python train.py --n_layer=9 --d_model=192 --n_experts=256 --experts_per_token=4 --d_expert=32 --d_shared_expert=0 --activation="swiglu" --moe_layers=[0, 1, 2, 3, 4, 5, 6, 7, 8] --router_score="softmax" --normalize_top_k=true --routed_scale=1.0 --balance_loss=0.00701 --balance_bias=false --n_groups=4 --groups_per_token=1 --init_std_router=0.0162 --lr_router=0.000621 --n_head=2 --n_kv_head=2 --head_dim=96 --vocab_size=8720 --norm="layernorm" --norm_place="out" --norm_eps=1e-05 --positions="rope" --rope_base=20200.0 --rope_fraction=1.0 --qk_norm=true --attn_scale=0.102 --tie_embeddings=false --parallel_block=false --init="uniform" --init_std_qkv=0.0259 --init_std_o=0.0061 --init_std_up=0.0259 --init_std_down=0.00373 --optimizer="muon" --lr=0.00778 --beta1=0.9 --weight_decay=0.018 --lr_head=0.00789 --grad_clip=0.5 --warmup_steps=50 --schedule="wsd" --decay_fraction=0.916 --decay_shape="linear" --final_lr_fraction=0.0 --batch_tokens=65536 --seq_len=1024 --doc_mask=true --train_tokens=511900000 --steps=7811 --dataset="wikipedia_en"
Below are experts of layer 2 (counted from 0) of a mixture-of-experts language model. Rows are named router (the router's row for the expert), gate (a neuron's input weights, with its number), up (a neuron's input weights, with its number) and show model dimensions 0-191. Each number is 500 + 25 x the weight over its row's rms, rounded and kept within 0 to 999. Numbers have three digits each.
Before each expert's rows: a language model's description of what the expert responds to. This comes from a sample of Wikipedia text that the model never trained on.

# expert 30
What it handles: Currency and modals. Currency signs before amounts ($, £, €), plus modals and hedges like must, will, cannot, approximately, nearly.
router:489493493486512509475515461495479531498515560478513516518488471516485496498537493481485509473465503491501440530484491477463526490577485533493512487476465490483460551455557502490451546499457537553538516524511515518511490473447496478510483538473516508491505490457506494500522514516474488517521493494497507509477505505508517504511489498523495552526516520496439491534505517479488454471473530476510483514517511502485518483493466530502510471547493512463538505542488535556462495521481471509531469472456493509528476476500529491510495513501503507504545495541458528475486503500481495477
gate0:512466496498489492535520501482511499509447492490469472528512517494502495473472517497530545493498482460486511526481504492498475463503469476515471481503482483496461512544512514490523503504538515518514546522509522503493520476474479486474485506510485525526457519454490525526490547489527499480529491496473538454508516529478454521499500492476455521486478499436536489517526448503528543490484477519516475486483510469477515564489485464519510515546501526461536510524561545463511515480494487467537479522493478501490535530459518510510508526512543580492493515498498500442482503516487496507
up0:507469517477505480523536463485505534475517520509530498534482501515479501453474438488468540484486522503511537491534489519480549483518482507480472515498521545492552533504503507471501492485493544487463501493482514494452529492481527481536481485491498461550472558488517493505493510509529529478541414495474515520515494499489470549522511522504443490498504476527519500520531515492505511514539535449505445492444478515490494466494519482507468498510528519486542504508506503462483479516536476501525505492511460476499499522474456526503501542448489529500515506512485523481502500522478524513

# expert 5
What it handles: Word-initial stems, table digits. Word-start pieces like rec, pec, forc, clud before their endings, plus final digits and closing parentheses in numeric tables, such as recently, recalled, 18.2 (−7.7).
router:466464531483533502478495485496496516475520521524556529492534516491507505521531525514479499504483485544474544542499491481537537529491511450517523473533471497492514501478506486524511470505490501518508520474480467497528498484474498459480512469505492467561461491520497458521501493528501472530519457490531517448471491482462493542491496514483536518517539483553451505461505498507529460528513483476471498509495526506480483549533536498496489485479497512551497513506488492520530525477465491489458473472462522478479464511448538498501511540498456505472505512476516513496509481477552526459
gate0:477544473497518515495577485522541515472536518521532513512492496487547456469485506514482508516506541500485532492508514460478487493458509495506529510506513500497531520484493474482523484501489479512510459485484469512474466514475481498530511501486505472532476484499475522457538486497520522527481488477521476492506535535455485457477503469485490495516492479487505512508538487490522517509458503469451483515467472455458536541509525525532508515538476549472492469544471561554497521473526516492497485450536500515482495488458520511516485492509486499473523481527497532494497548540447487479
up0:448488489531518477514560502480551517532531454522478510485463480488507490517501515507470496503511493507526509528499504484487485484496505495512515484526519455506517468465488532490530479494503495488505519495502496505472494508458523557497491495542497508530455494435516483528513501470474493537468473515528512483522478518488471510456515479471519498483482493468503490495515517575533545504470498445499416525474481475527466486510533552505547526530475528484517544499538505505483477527465510480518495494480487516500477483440535487514514468507479498516520463518491507507497538483476495479

# expert 22
What it handles: Foreign name beginnings. Opening pieces of non-English personal and place names in lists and tables, e.g. Palonsky, Nagy, Izquierdo, River.
router:485481507504488496545483466482492463522511500463517464493506518466463467508537489511507491477485485510485456477546493489482515476501522508492503491515498478525495555477506502524520534522564473547486454497505519553509488455530497519493487510490483481523495527486499460518508540524516543463500471440489511485504457531462525479508545508512490493469528481527498491461546488491465501517512532471535465489473537461433491483465523525514507476465524476514526492510480537506558476503526511520496534529520467513490473505508474537471504507470495496491500465509537513498462473536499489488
gate0:486486486522497492496483556505480502514484522497473502518495511523488527529497504493479445539490562485520498514464505448511492490484477532540487484527536546516501498476541509456525495514483466529451529505500512472502477529533475528522485526502524475521521507505512522533504495491488451475466459558474537492455493456493503532517515479522509477489489524500503516480498520522521498459512524487495479463494532490536511535480417528497515533508516555500545484492508518489520488501476526494542513479474516499491464465467518521493542519477562476463477481459495479510520489509489501484
up0:517482490510491496514511532468521488472523507508461463496476509511492451483521510506481526473535499467491480468504495498550540478515515519524423516494535466476507520490547536527446495509523500522528498489425485510517520492498442507471507496497539520462542492497507466466514519505527518444520544486494470522481486522486498494443516508457485465489482506502486508519514537484525517545482489478511461504505475525506502488522520500489491456499504487524496467553524493530562448506501489480479501528461501488523527519544515477504487543473504516521524490474526485475481510511501509464

# expert 39
What it handles: Article the. The word the after prepositions like with, at, of, plus city and league names before teams, such as Chicago, NBA.
router:493495461455474521474520475473503473505518516493495452504485470480469520480535504522501523505543498495472480482520483516476543529483501497524501477494449447499490491504455468532451513475456530524510494546496532526488491513514515506499498501503501513513528507533518508521479521501474527471447483465533490497484536497565453492521513479509491482530496537540477520516485475513503520519460531527482516487533505543477553468514476486466543496487497518505492516523495528500531449485521463560524508505503558534474487472481496484536485482492462500512530462535499512499474502465505520458
gate0:523484502525470500493532525504495511510491502474516501511470513466507505469439476512490511514506534560525527512493537483500535493533488489512502489485482492505563481476500490509486499508451515544528508524536449478461495485482491490483487505511526488461516464503504501499495459479455514497507525518476531498494505552480491490469492552467538530523469477510490485511507512520515481515490527526499456513484493565475471538465452503522463464472426483480527510545509515496483510531498497447497484509488507506513489491505507513518462502484475491435478523511476512546571488537504499479
up0:499463521545492514508530531515468469512515475438495519523482544493509501491473501462479484487496523513505491501485432515501458477513531478527486518513500504511511507493522488578473515480525530518481538515528527516484464494438480507477548517469453490499519514497456507502483493458481481512504528545495516536535482514485505474517516493479500493502475507489520452492496507492443572520467511521474506495483500506499473473486495539509480493493513457483490542522466502521514473519506527479541527464539511512516510514527527502539456515498504530466443502492508478495536504459471524493

# expert 40
What it handles: Negation, frequency adverbs, dashes. Adverbs like not, never, often, already after is/was, plus em dashes before N/a in tables.
router:494508485503495504537524535489472498516524476511510521520509522502516463550497497472503505471493456475465451507545472520552515491513487497502514471498486483487490519496530525480455516505463534534522522467542460498500483509492510490509478489485448508474515481423527485504497518487518529494485475534522525493479462498486531584491471495526485477500492525497452468491457505514488510471504507496477514487480514531496457559510476525554524524465489495512488510475493468514489505510479499494480492510497554491504504476510564480526501524476471526532475517519481566495498536460494471477
gate0:461489500488505434502457491500493531460495519472525485476529516519513497504502479476540493463552448475476468503538459520511563498523522511527512506526504510497490507552496494506483478519498530518492499496498499527498500491516529496530463481430507489528522512510456459469513498494480514497508472494495490493471533538432511520498497493535519522477519538555467503476541492521500512504500481461494541540499484527446444486543511540497495501487500514523483496498504518497503531516479469524477515531511490470541481519520520532517488544527456519490538508522503503517466514517506449496
up0:520502472495528533489556530531486500502519508526456482514486462513512506511503489534464522561505530469545529512497563491464485480494473506515532500521552539510501501498522497531538495521477494472491461504471511498522507470514519524533506500512504519526464482468511516489517510507491492503501521486527492497509507452550500474512504495469499502516520474494508478496476534471517475524498467482493486480502532470502525543502492478508533507469441471498539482477512519480512472454513501525507485515545492526483515479494491497488487464464511533462473460470515439440523445472501573530

# expert 46
What it handles: Opening parentheses. Opening brackets after names, titles or dates in infoboxes and lists, e.g. (age 43), (Instrumental), (m. 2002).
router:531525505503477540505480497523531430509506473525542441492511480518504472512490479519466502487488465509539530480515525520494487521447514542478495495480486532511494466485485536481452525492471491536540457466516552476482477481459479478491503492522486509496468519502512526494507475521487528488467514512518513479470494499500507538489499493481501516542552535476495509476546483548502508491453516470547491537481474495516496448512481491467468523539515508546510476477501509527536478525510517472529530489506536540496517503536504468458490472485496461497505464530521523465486486503473485527
gate0:475462549489502540528487495468513511501497448478511545476499449472486504504475485467523498532525518541546480495533498530464525483483511505494474509464529513496490505488502505520492473489558507512483529478505482479497483494462455495506520474467504504496440539553538508512514502513531509531483487523507481470525489545498507518484467501487471496527528542531544498464479490542496504534489487498506489482472528502501497503471511500510528478510551435485504477469476528467514486525508469550513515442492523476546486508488495503471532512526493501552570467507490505470481486506490498486
up0:536495476512492444492482475519489526487513508527450506533518512554522506471531514513506502499477447495486471512468514491538476477505477506510522519505499457481516499492478492466460503550492517499521473512514482490501528492536541535477491498529510504467529501459430478492512503499480474515524514493502506502492504495475491481512491524506480502469490467470431500544515546501523498476523533524497526484497511523522525498507496501472480477522481545522510474516523455502524547506441525491489445555461504541513493460515512465513494536492514524443481520517528520532500533442482525506

# expert 55
What it handles: Opening parenthesis and modals. Opening parentheses after names, before birth dates, acronyms or stats, plus who and modal verbs like would, may, must.
router:519518491535450452525469531482499512547519477539527520546501509515546442540514500540528535470469474519526476466519512524458517531510510515494473481524503510526510495456488551494471530518521456476532476496501529447483504494475490472521483509486442484481477534489516504485531507492508541491470497488494532459536471469478522488509500493522492483516511494488493505501496471513490508537480537520503490521486504480506507465481461466484479514539510504514533483461466507541519485510476503456480509493535529492528508532521506516499495468490535506507519452549502513485449471461533468498
gate0:525495453532476469545499538510477503495549480534479503487480530538503485477511491495529491478487492516492478483491496506493508490545493512475538478546475525523491496543531499540453499521451528521478469508490501509510467495497501509509518560460465479514480533471509504486446501525458495462515475515512483487488546505536449507497459506445464494506488557504488492493496471536502478483510491518523487486475476518519445471493516506444526472545510482508472524469493483504528469516511473472498472530508506518513484490501492468477503501533464541495544489496478487493527496569500465501
up0:486470565531498507481457508522464477490541511521500542500499506492495473462491515503479563474511502497506484495468494479462494504490522491501457519490479508506535444541505498510541500487509534485493501543515495515499530513539506476484530440500468516487489529495439526522513512529534534534532510526491495510499486547434505440496493471491506518475516484487486493487505528528479483498529475511500514488464505505472510526505482488481504467542457462513504504499475522521498473533479512538475519500480502532506472544511444465523506504464501501439533525547485516486487522537524526522

# expert 25
What it handles: Section heading starts. First word or letter right after == in section headings, such as History, K, FM, Premier, plus final digits of years.
router:500482479505471488507555505462544516493465454460458483502487528536478492517496497551474524501515544468491435460519510482474482504516473523479518563505487511522519466524511508515508516479476503518479479513494487534442462518521486517479467506488459498490501465529477501487480502520546447513494500509488540518504462479463492486492478513509502506493485473473538525550497513517538494534538526497498498535497483531535503470453465474504497525552522516503518522507527454481510502505518502531529544472494468472483501521509551451524537503510512498522514521471527500492485484467494529509
gate0:509507496510487506500470482475520527450490518510511458515513537488499510473468513526517503544485518500466493485501499498505499454522492525510510505467483469533471531498464470489545551507475487516504473473511484465507460546525474483519481499471471520471522532487486488514505474536472490493489483526459542440518508457481519492521523513545520478480449475514492525519494504482502493506533489511501536518520527494522466536485483508531503521546481463557508482515529486502507508467477482524507473492493521493472524543503582534525468469527543506495517535494478440478468544486490497469
up0:508501493489497491529464489482528496505518552502535503498497460503498487503548477471495490480511508487555490525481489491508498512459530459507511476541505510489486482466501459513463444473593476504506527484501514516519516482462519500496483477549497517485461531466510476532505530528526558462489539490465493510477489522470526503475530506482437495477511505497472484522471540477456476516518495502484497489505514511489535524499521509497501519533511497491461497474522560522490496497515499515506486517535493480548490492480469503473516491500523498505499487514526573489503478438433498482

# expert 27
What it handles: Standalone numbers. Whole numbers and final year digits in running text and tables, such as 30 minutes, 600 soldiers, 1981, and scores.
router:469475550450474465530476542452519470463467511530489491465538531471500515511535494523504526509518511440531502477493503486452498484490479512518471466500479490520433531472482450531504507511495519529513527508514495515502498499512554472542499493500503491497538511539498499496523482480510471489551474471522500549485499456451543463511504465510464500497515490512522527562511527483507490526520502512506536468528489532493474508486500480482503522497490441532499483528531494477509531471516475509531486495492508512504498465480488471508526492538523457530499479479462490486514499468516531522
gate0:462491454547502461490535498471550455520511565503487510527541533512499489482545510477530473466482498515466490440495479488508480490534504467508522499477500472520463539500471527504528529508442437530499491491492512516499507514495505494488513515503476489519488536468491534477497506489502488521531510524485492499482465534566490452492526544531480522541483540511495480481472516506510497499540495507501524518496514534492502491513477461488504420466494481503500508532487520521490497492481457485504500524521547527503488501509515511508477494476521510502492482526465501483494531439554490528
up0:512489494497514514488461491465490479501490562497484531508479471508511471520505492485497532446514468527506444480503531479484511549517500493486495501509475491522488485508499533540455477474552514543483497480547523535496476475477496502453545486518497511480503520516515470499484488510528507495456497503492482530487549467568484470540495496530482515483519505501503511507489490504545500532468481503494552495541557522489509487458477475507523433476492497493522518481449485531502496482493494527434537519511493494517508484560496504475544471485497495488518470536515528524488466519519472511

# expert 35
What it handles: Single capital letters. Lone letters, mostly capitals like H, W, L, R, K, as a name's opening piece or inside abbreviations, e.g. Dwyane, Hajduk, BDO, (HHC).
router:493540511476471531487503521530509544548472527509528495480542471471494506484520521543481533487485505534486515514517483533481518527476483552496526462433537499503512478497473453505469484521473560469539489476508507529475519504527450504480528476488500519497500523527482495483516505482516501512490541489522539471514479538504521479452528483490484532499486432513509482506492456525504476520471517505480493524543468497472509504523522495449519479476557480492464505517489474506508503475513472501529469537529528494499528508540445512487476526496467512494492458484492492522498548524491492483
gate0:530512501492514519521509536504442489500517459533465449465504522494507468532499492530497507562493506483476521484511525512500507450498507455529497497478500484467488493504441492509525495479529508488516490496491521528503458500482454536507521486543498520524495501516520467492468543490511490467521498462500465533531535503501490486483551463477541537484507517504455493512492491454483488498488490530519519438475455473487510453491502472470510551493472530525479524511483473487498509500487496459528551493516497540520516503511498455478500504474491541516490489482491541547444512500530539484
up0:489488503544540513444474514473521504470434505491525462510514503489457501531493481500520485465487494475495470454469540514473448534519490529521499490502542529473477463462537498507497513478518465503483483524540483496512546500522509483512480534504481505478508549502495487484480516476487519501495508554477493443514480480489501508527476494541481471476496507513517516513469501531455546523491511501514463488475514493493507489474504549592515535471489496499539496478501509452482495524510518470521511532506490500527478540508479519486494497538521491510514468514491484491534490570480478520

# expert 32
What it handles: Digits and mid-word pieces. Digits after $ or in tables and figures, such as US$1.14B or 24.80; also inner pieces of Latinate words, such as ex-hib-ition.
router:499453482545530466498454517484516499485458478510464513498528523503505480472516456494503500540481502519477533537521503469534424515493516487483538505512513489483475479491508524472498484516513482518455535426527528481485518483511470501493520534496460533521519503487476484552494470504531433464493506533457531531464504507505505545521499517479507488512503505543484519492433499513507470528462501533503465515520500498517485502499489478459522474501496551480472493494479488471510486508516529526494479491476508493484505530523506512478512534526460489520482476481523546530465521487548514475
gate0:536550507481535487476491487498455507522467501509528524524524544463516484484500527507522522500504520476524485466526514460523494553506541428501536512494472536481468509521500519466523485434577518484524516547489462477523537499474524497512549484507471511523532465496500478499463528481461491472505508501543482468516522478521454511518499486514511521472508458505511515552500495452495474499475518551502480552527488495540536480507481475496502494474494496505481500481475518464519490514506478492537534496496504483539507486504532498505478494492488498499487468488498514467484463475462507489
up0:498511499485499519487481436485460499480506487522508518516498504491507492471488561536524542493512479538478475451510494514488535493496527496474441486504478505487532506552483515536536507503474541505491485488470473448496528504498487503537503502532490471495495482499496557509438485530507579501489493496496472524470501499532461528470469501490514471450504516496533515461481492504486534509497451491508442514520489573484497542498486520505525506494509477512461494489495480485539507527514486532512491480519483510489507520553502482505521485462484538526459474488508488527551526479509521482

# expert 62
What it handles: Inner syllables of names. Vowel-consonant pieces right after an initial capital or consonant cluster in Indian and other foreign names, such as Sh-anth-amma, T-aver-a.
router:505487496522504497476511498509469460476499493530487473490493491466497493503487502462490533501475502495515533507479505522540519510534455470510524482483474538536522545458541538516483526515464567480499494497496456514516501504451514491531482491451466502547511500515472496475538473506524484524482494497494549496539516541506507543502507541497526547504487480476494505464520485471481497467534501532485490534507509482482514490492464490465476501496540510502461520520511462483487507517490528514519498516549535463454477479499509450476530532486469498509516482503477522540541449563455490522
gate0:482467513469478449502509516513486456492466529460480455512504484497459489515502527481503520518492465486528508500513488515504487461505535516464484505526474512476486490567493505489518470519482531421498493578502507536476492463476465470489537495483537451512485471537473495490551497494496515540505461532504509510490501469527478450472553481504452484499463478480462488490474495525526493523508505540524487516482481542497548531470503532505484487506517532524473525514547502509511493489535470490496499528497507525489484497472506502451522517498508502512491465505501504483512516537499506554
up0:535468493470505534521472496505520468485528500487495459501491458492492519509506521459481502492514488484490487565530530509482502534492512463500500559525474493516566475497532518501478502497516488485507495513480527483453474500490498501524505519485528530505432523502488512483548482503490507543490490489516478487468560466515487542469487527495513526510530466533549499486494486534510495429497468522534506534471498526525477484510478496541521505537531535511457466497480496461443494500481505478513488487484543503461509507497473543467482444477492529500473482472526503514521502487489457509

# expert 59
What it handles: Prepositions and subject pronouns. Function words starting a phrase, mostly in, of, for, on, and sentence-initial He, They, often in census statistics such as 27.3% of residents.
router:488515466518512497456531527504521497499511491511475510530489490510480482496486496531522490486524530491472500457515522522495533453476487510484494541452521530523525467500486512522551473501455494523513535488422515502523507527493472520483513526485527520508489472488506483434465524519543449507518479502532531513502504514530463507469475442489491440476504492510513494473545518500544527501463481487508498517498507486497513514536513502476471439477547503482525491481491520492509483532488487549496532534475523487490515527524555457509517476483534530460528487515506494491479527471512493538
gate0:499497504522474528452487474474573482462503495465508517513504507552561471509512521504457473506515563514490461486531455509506478459432486504458522494484527472466509487462487524523501492449464482542472540488447512486489497503528475510498496533533461531495497474488511519448486502469520564485510521453468526534532525491519493478496506525542477492491498511501514491514502495493522520499529463498487523469455516501497505487537532549516518482490503506491498497478463479497491491506514510524485446476505488532515515483513486504536530463484514503525472505503484529493506503490533495507
up0:507472515525498497493483492517522530490474532514523448452494470488513539475524479528510526508521481551539499504510488505545485474469503488514502518478498506526479527487528489501506487509504518539475523452487561496502469438484487450455498557503516517524518508487495468465527471495493486468487498476500497465517503532504511468488585492436526516474517512493481477463480512490481496496508544514464512487493510532529502480513507493468526459492533498502494478507494486490470502513540500489506457549550515508465514489480474489486483511496488506517511485482517502557483561487548487452

# expert 52
What it handles: Inner word syllables. Middle syllables of longer words following consonant-cluster starts, e.g. venoms, revulsed, praising, tragedy, prosecution.
router:509512479538510479514473529506528498475513504489497505501528491558473481516501503506526502454495505478508490529488483498508502538477484476487512502533511504525489524539485512472511481530447440503499522475525477487471480499503503456560474456457498530464511520486447513514533458482472484522540537525460515468499502503523506505517485528480516490503504530488495478502504471518514522488496470543502474478452494495527482512454475480481524540483494498485510493475486475465481512496498533494515523515459530547511475478504461560459537563470478510466550491462453496480484495549496526516
gate0:508474477492511513497487469491482517432502529492528524479523529529496475496482477508535490518515508504477458546529523508485487494513465537528430452509482496521507508476471494512530490533540514460483510517542489495492490460470534510496482513541546516492511465524516477539482505492596542481555485537481526529490516514490487510488499489547482495465479489484481497514462488512494486511493497466488529480474489529486489458521559458528540527517474476524473516494492501494513482494517490465472524467494499501504476503535479494494516550496528487446497494468479471473498521519487510514
up0:475491505485503526463529487491498546492494486517497539508528529512501515524486490520507539523519474503494530507464538438469465514485487488486485519482476496483496520514545507510499541534564480510521451513510483482444508456562504486508524483512497537482465511504527522496492476492488472493516439510460462451473532450473502489493511498515456515476519528533488510493500483504513509480491480453507506519504527498518486499515519486479493443498523539528493477491508500476453489485524486520539464479512490440545497515468493501500494478533533512478521509453463473554505518519543497510

# expert 38
What it handles: Foreign name syllables. Second syllables of foreign names after a capital K, J or Y, often with diacritics, such as Kop, Björk, Kokubun; also year prefixes 200 and 202.
router:440529493482509494484557519503487501524475468504524489487517471474530504495481498484478523528527455512516551505506493489463480535484510494477502505463500496504510483515470508473453472522511540490523480539497487488468466513455477535447498548482474473535478537513520475486502515484510507543505505508519534537549480531533497456460511507478517511504464492469504496527528471494493543506552574473488487484478502463500540507507508524497514497496523466421498539552492508542512493474525505508480509499500494522480493445520483524510528501486472501484459519499498495509491494533494517529
gate0:510506484505526507501525502521517499534526502527516526501510523455466515573463513512504534504500490535472497483533477479538529457526488470502488498564452516528531502493532507513520508513483531493482500493544475501494560462479508489497461494507464459512484537526485509518500541471505517503444504498480526496485530497472489488517512503523476511462458471494466511466531545521489468512470450524437468484512552484519520487528473534485486503529551477530495489516459472509511486472534486476495467526527535519522523504479526520506495470543461493496487511510495497504485510525509538508
up0:504461495505530502530514509477538536498496494490503497503474464469487519540495501507564551513466494494473565494500503489520508490477516506521529511499515504483503491512522482522499473452523494486505523522542500493476530493473540475501473513492509483462511475489505554495474545502506506509447542489472532484506469476543521470500484467563491466477501518517516484466527540528491517487512508518486524448479544458556509513528498520520493467543515448473502505493481459484502511486461519451535504488526480532518538506489508490481503513474478507467504458533491542510452505538512517517

# expert 63
What it handles: Acronym and name fragments. Short mid-word fragments within acronyms, brands and surnames, such as MARFORCOM, SunTrust, GARCH, Sampras, often capital letters.
router:491497530478486556535517482474473522512469504478503484467505497447520489500491507487464446490475472491504526530462494509518465476456517520497487479479544491464472462458526489515513531455552481502537441479514512500465490526511547529506505484515505516531511526509537457509500536459539511522511468490513510449504477505508464494504489533475488485497506516465539479507525504545490479501543542507467449483528487493514523489506530534476484506499488525478511496554465516528512497516453510517534496459497486443492494531495515488521464528465512515497466527507505524490491499527513530509
gate0:523500486511449529488493452470501492490465564525472506512473448500496504528458479477507513522480511497526448530520514473491455477525479478486530481477493478479491491509493541520493520473509478507527532491526544459494489501472490517520576508508492545492530511489506520484513531521506493485505507456513515482476487564496539489495531491485509527500481531474503498507497518498519465502500507498465538523505517503452499509482535524495455517519535508514526491493478521495534496496501488533496503502517464472520456561524534466477450483495526481522501527454498491479500460494577476530
up0:493507527496461447510474530519499488491506506519440527483508466480526511507414485474503473489533496522479523517516455471475494497505524523501465493514571490494512491492507512491492518510486511499517560472521498484486520462542477504517560497467455492541462488505503494563535517511489450480440482498514496499458491474516516476518501467510502506502447520468489514525465493478493466514458509515506494519511481539497510520482528554471507490494520530526472479453478485505485495455506515563473492515494513471489505543513505483515494502516492496506490523518478505479486520511523473544

# expert 24
What it handles: Numbers in tables. Small whole numbers standing as cells in sports standings and statistics tables, such as goals for 36, 93, 58.
router:472478504445500457495518520491503498477524511517502520492447511490538509526524490540480469544525522491507555520483484501527456502479465509512504491461499525525463514460448441504489490529511509510484551469487553493503477509485487482533524552526505470487493515518510486477487505510487472491482474466508526534460537500478495501506534537491496490526517472526491522511520528485568480528543489450518520488512444502492492517532517481496468503529501518504458496534534509480528503455511522478529514519460502481504502477501542476505494521524492448523463465482492511476497514517487548523
gate0:518482484469505498511490492506474504490511496510510503477497488542487484483529494476485527509483468473477517514496521503553538477548502479514508514494495501525524529496496529538495518475469524505509493508471488505483458547454525486536529526504505461511509459464515503505505504513450472573490506487515488518470542546513515520455523473468539508512505525483493458502548469491485498497475510519484506520524462501482487463524511532479497508513507478501504527518487534506479471476498450532443446536536523497480480488539449468495517505497489499442545519475549515480512514540436527508
up0:463502521459491478522509511489491484510554507463459522513476495530475514488484495515510489493497533493503444504548516513475502512467492545498495503537506503516481520509515482481486536509537470523504504463526477503501476481519472479528495469498442500523460548499458459550528522496551519471493460514453526529525464446499510502508550505538460535503513516487512499490503520500482494502503489467494472510484502466538500492486511482533499528542502560514496501462482502497513515496451555494520508439485514467519481521486500483512468511499525520525454499484463488451506485553530499506

# expert 4
What it handles: Prepositions after verbs. Prepositions like as, by, in, on, with right after past participles or verbs, e.g. used as, produced by, defined as.
router:521479504488488511476488503517464496506480542490497503468463481530480496534511542470484523507460487503539474513507553473498503455518514577523473511502438517502452535480468475506478469460488512456530538523535537465553448510460533522483510529493523487509534473470464508479515541512501453508516521509501520509518493524482533504503513496517495529447484508498527512470442531454490542495496477522497505527540519500498486505504519495544499507508515478498499469493510470536522526505507510482473493469535527485501530525510529478499492524496527516531480507466524527482527473476504475521
gate0:517535480501488461464511518495523469509505508522491520529534515522514513597480514508488511525512461471506522512495529492517496479500492505507577508498493500497506508544535525498511541504472543539491556477543485483493514467534470470489544500498459504505496481490466503520479482483464496488526499535485510500477547479558496539471498482499523489481467536468491488542481505506485483508446489501458468512520543501472496475460454464484476507477483448516452492494524509487468503507506476514472531481509507496519483532523567496483495527494506517493523475492486498516531488496501453504
up0:474483503493471467450540535487506490487474477463496496517486502488481476473502532498527498538524536521479471524495516517502536502538529495460495523512552511507516483519483500505503533506475525496497541492520464489492506479539474463483464426462535513457515511526488487495466460464483501519518552471467536504498552503522479486486465464522515483488486476511503479527507474500514530459531515478494504493463534475460490498518495536532481530478490492521554498487495531477498510497524505502514507460508494567467522494471457500524499530503450508470495491485507431454496521503485489516

# expert 11
What it handles: Adjective-forming suffixes. Word-final adjective endings such as -ic, -ical, -ian, -tional, -istic, completing adjectives before a noun, e.g. idiopathic cystitis, Presbyterian Church, Indigenous Languages.
router:555501510506495479485505476523531502511490552492527513487485548513482495508466481490497489502531534462506550543506457475492515456515494490496491538514508511465550509508504490523504528477461511518480474516510493507510507522555528512501504501532486499505521501513534472494458537496461540483495464481491510504506497466488479526484486485504535511520539514454488463452454563439531509495473469472527487493474489497482518542484477465527507523493499527508530508517506535496542478502484522505538518491501508488484443524513491501500480496516499500545565451481454535476485470474477478465
gate0:466463513476513499503519488493489476504549457482508511480519527464480486487512514541529533463496533485502464527530491505502492484522503465495502504522519515479523508517534480498478536470492518458453508500521545502526494514465516444525489514502569427473492447510525523478526506432498514515521496506479484525499518491499527512503505479488508465450477454446505490489490518532473479481537540460503511481487515477480464490498542481529511475480488495519467478512449533488504523501497524511496509519556527480522459530489520534483484522530496503504462533518502517506490464525475523492
up0:504476494501507547510522475478531491550535498481463479525496513462451445480512496487508510513534555478518486486511537501482505467553469472543500534484543521494530476536492486492491509496519497460531503529511534500487499512493482467508473482506514444474484524501482480453550546506499536523498506521523496498443515521531452513485536521494510494476463499473498493482521557548508491495520546478504521452480515479511504497530491490530466540490495522481509544531507497460521511501477509478523492489513490497524492473488451518522484512450480540500479478511494508546488514514457484476

# expert 1
What it handles: Name and word openings. Opening or middle pieces of proper names and capitalized words, such as Bar in Baronet, Sir, William, Stra in Strauss, plus closing parentheses.
router:512515550472521529528502526496473505521522523461515496448453503462501501463541480475494504477486489503484466515524526500479526474470499501491474481512503496522478518517480467490464540506528499486464515512507517484514532454493477506531494492542495487529535492471514471501491495537480541453514479481478511523498517568480455501504492515485462532494473487519517493522549519496470492497482529480492482494519491489475538507458551530518512451487496511468532525461472494519493520533495515464532444487496469497505477511527510549466459482477490499549513465524526485530476472519480469446
gate0:522498477508521496506494497544505468527549507459501494488483490509552452527519512469477501494493519501524528533459479477549519548498496479553502513501474499452507485530501507476506511495496528496491514474509507503517502546531483474515491496523502522471518458514467544512486482553460520539475530488519511506498547494490474481492510496475499504491494519561507536472502475504449485424494517509475511472515478487461500524503521514492446514514493506514495516506544532515525489496475514461494436507411506488563468478537507472482466487490474499484508490481491503506525497518490521487
up0:531505452493521503497497498536466478523572439506518497505496509508506445471532525509468487473515491483500510527482528517509546484520536523499525515483451507495489486547478522512477513500514502509483518500508457479484459517501454502503478476521539502450533494505474476500464467551471509485499557519532515480518541531493471510533458472446479489491505517538508509522504518465496467418498509517498503475508515499464520502533495490508492489531480505489499483500510535477515436510473498503472521524516506500544512487541447497483456489533518507486529509524530513506524494527504486486

# expert 3
What it handles: Math subscripts, odd symbols. LaTeX subscript and superscript openers in formulas, plus prime marks, apostrophes and odd characters in chemistry, music notes, Indic script.
router:474501483502501466469488556484498488486490510544489489522516501495509542482479497514521437523515479504479541533505494524490497501469518509464492471520523540538514498507508510459498512512461452532489511465554528508487490526528496462483530477488509493507493516449510477496520519506488532478514471484498501490507525476536513456497540459531479475490464520512518428459503487512497508491515518472501516512512473501487503553476515539524499522452495538455544438518490497526546487505490517477518483453478490509499500525471542555495470546534510493521522471520461471498488491527478493489
gate0:494495508488468453565504518454541448537560487521508477513490482484538524488500489520505499499453498518504502511465501540523487490475467526522493515516529524509461539496478495481491546502485526510522501534532530469516485515508522513530532483516480515480480428476500470513484498446454501526491465528497509510485532521500556528467536512474505456510514528473523497500483423492467514517478503496490503505514499506541479469477530505509510526487537488480470526475487500483483493469538516480507477514511518511483507495512514484493453495552526519516463495485488515484468496530464518550
up0:487524544485464442515504519457488492501524475517468477459490490487517516517475490485491526514486487526512525501471485559515502439473474526507491492524499512505509514489506493507497555500502485507525504509509495502484494518507562518510547504517493524477493464509528473512500523489508533472512454484457527506517542493496543495499538481560519452513488552445528486489509468464475516505504457478476475487504495487507454536542521501505479551478558448487509484514461505495483549470540504513472482483508524504523486481517501473488457508501526511485482522507464510496524458500452504528

# expert 58
What it handles: Capitalized word starts. First capital letter pieces of proper nouns and capitalized terms, especially V, Ph, Ch, e.g. Via, Phase, Chair.
router:490477490491490523537495501525500459535525548460487446483490489498462486465532505521501539476486515475486454495534491517491535478466474506504490500465474505443487575512506486462517534508488529490510503504482530513507478476497513515504433537521497471495534519473537470513531517473440522528521491523511509544482536549559491507509537496505516488532497485507489488477460492483463521513497525489526476494491525508462511495482506522499462523502490517464511529510549498511517489532496540479477435539499500506504483531480487522481505511491506534483501493500522543533496557472486507495
gate0:520542493526486488488477498443508487520495489500526509528489497518494476521508521521513517445467479499445518501543535513491528512483495469515479514505538483495492501476499492529518517479558481526476489473531495494499518527537477532513486505522456472476481545510473492509521548526487506473478497520538540476475509496502439530517498489465492538534504511474541489534490511464450500530494497487484508544530516514507472485473536495478517519513474523489473539490485481497516501546443495460519541497543528483471514512497486481489467476501493499521525513506491540586526543524459481495
up0:497456495487508521509515445542501505520522518479462463444484504501496482473507524484474501539535507488529478520494510484514466493496498503500558510472486510493533516476518484489493480497514512506538479506483494523476499485481489509480525523502532540514510525516562516520468442483537478516540494468434453560512540469526524461508489504498502464493513488555479507468515496492515478471504510539498494455480533490497499491533492473515469464513526505484548436525516503547503521472527502497484465510487465524517512495514489545499530515506481504482476525520500463456512469515549485522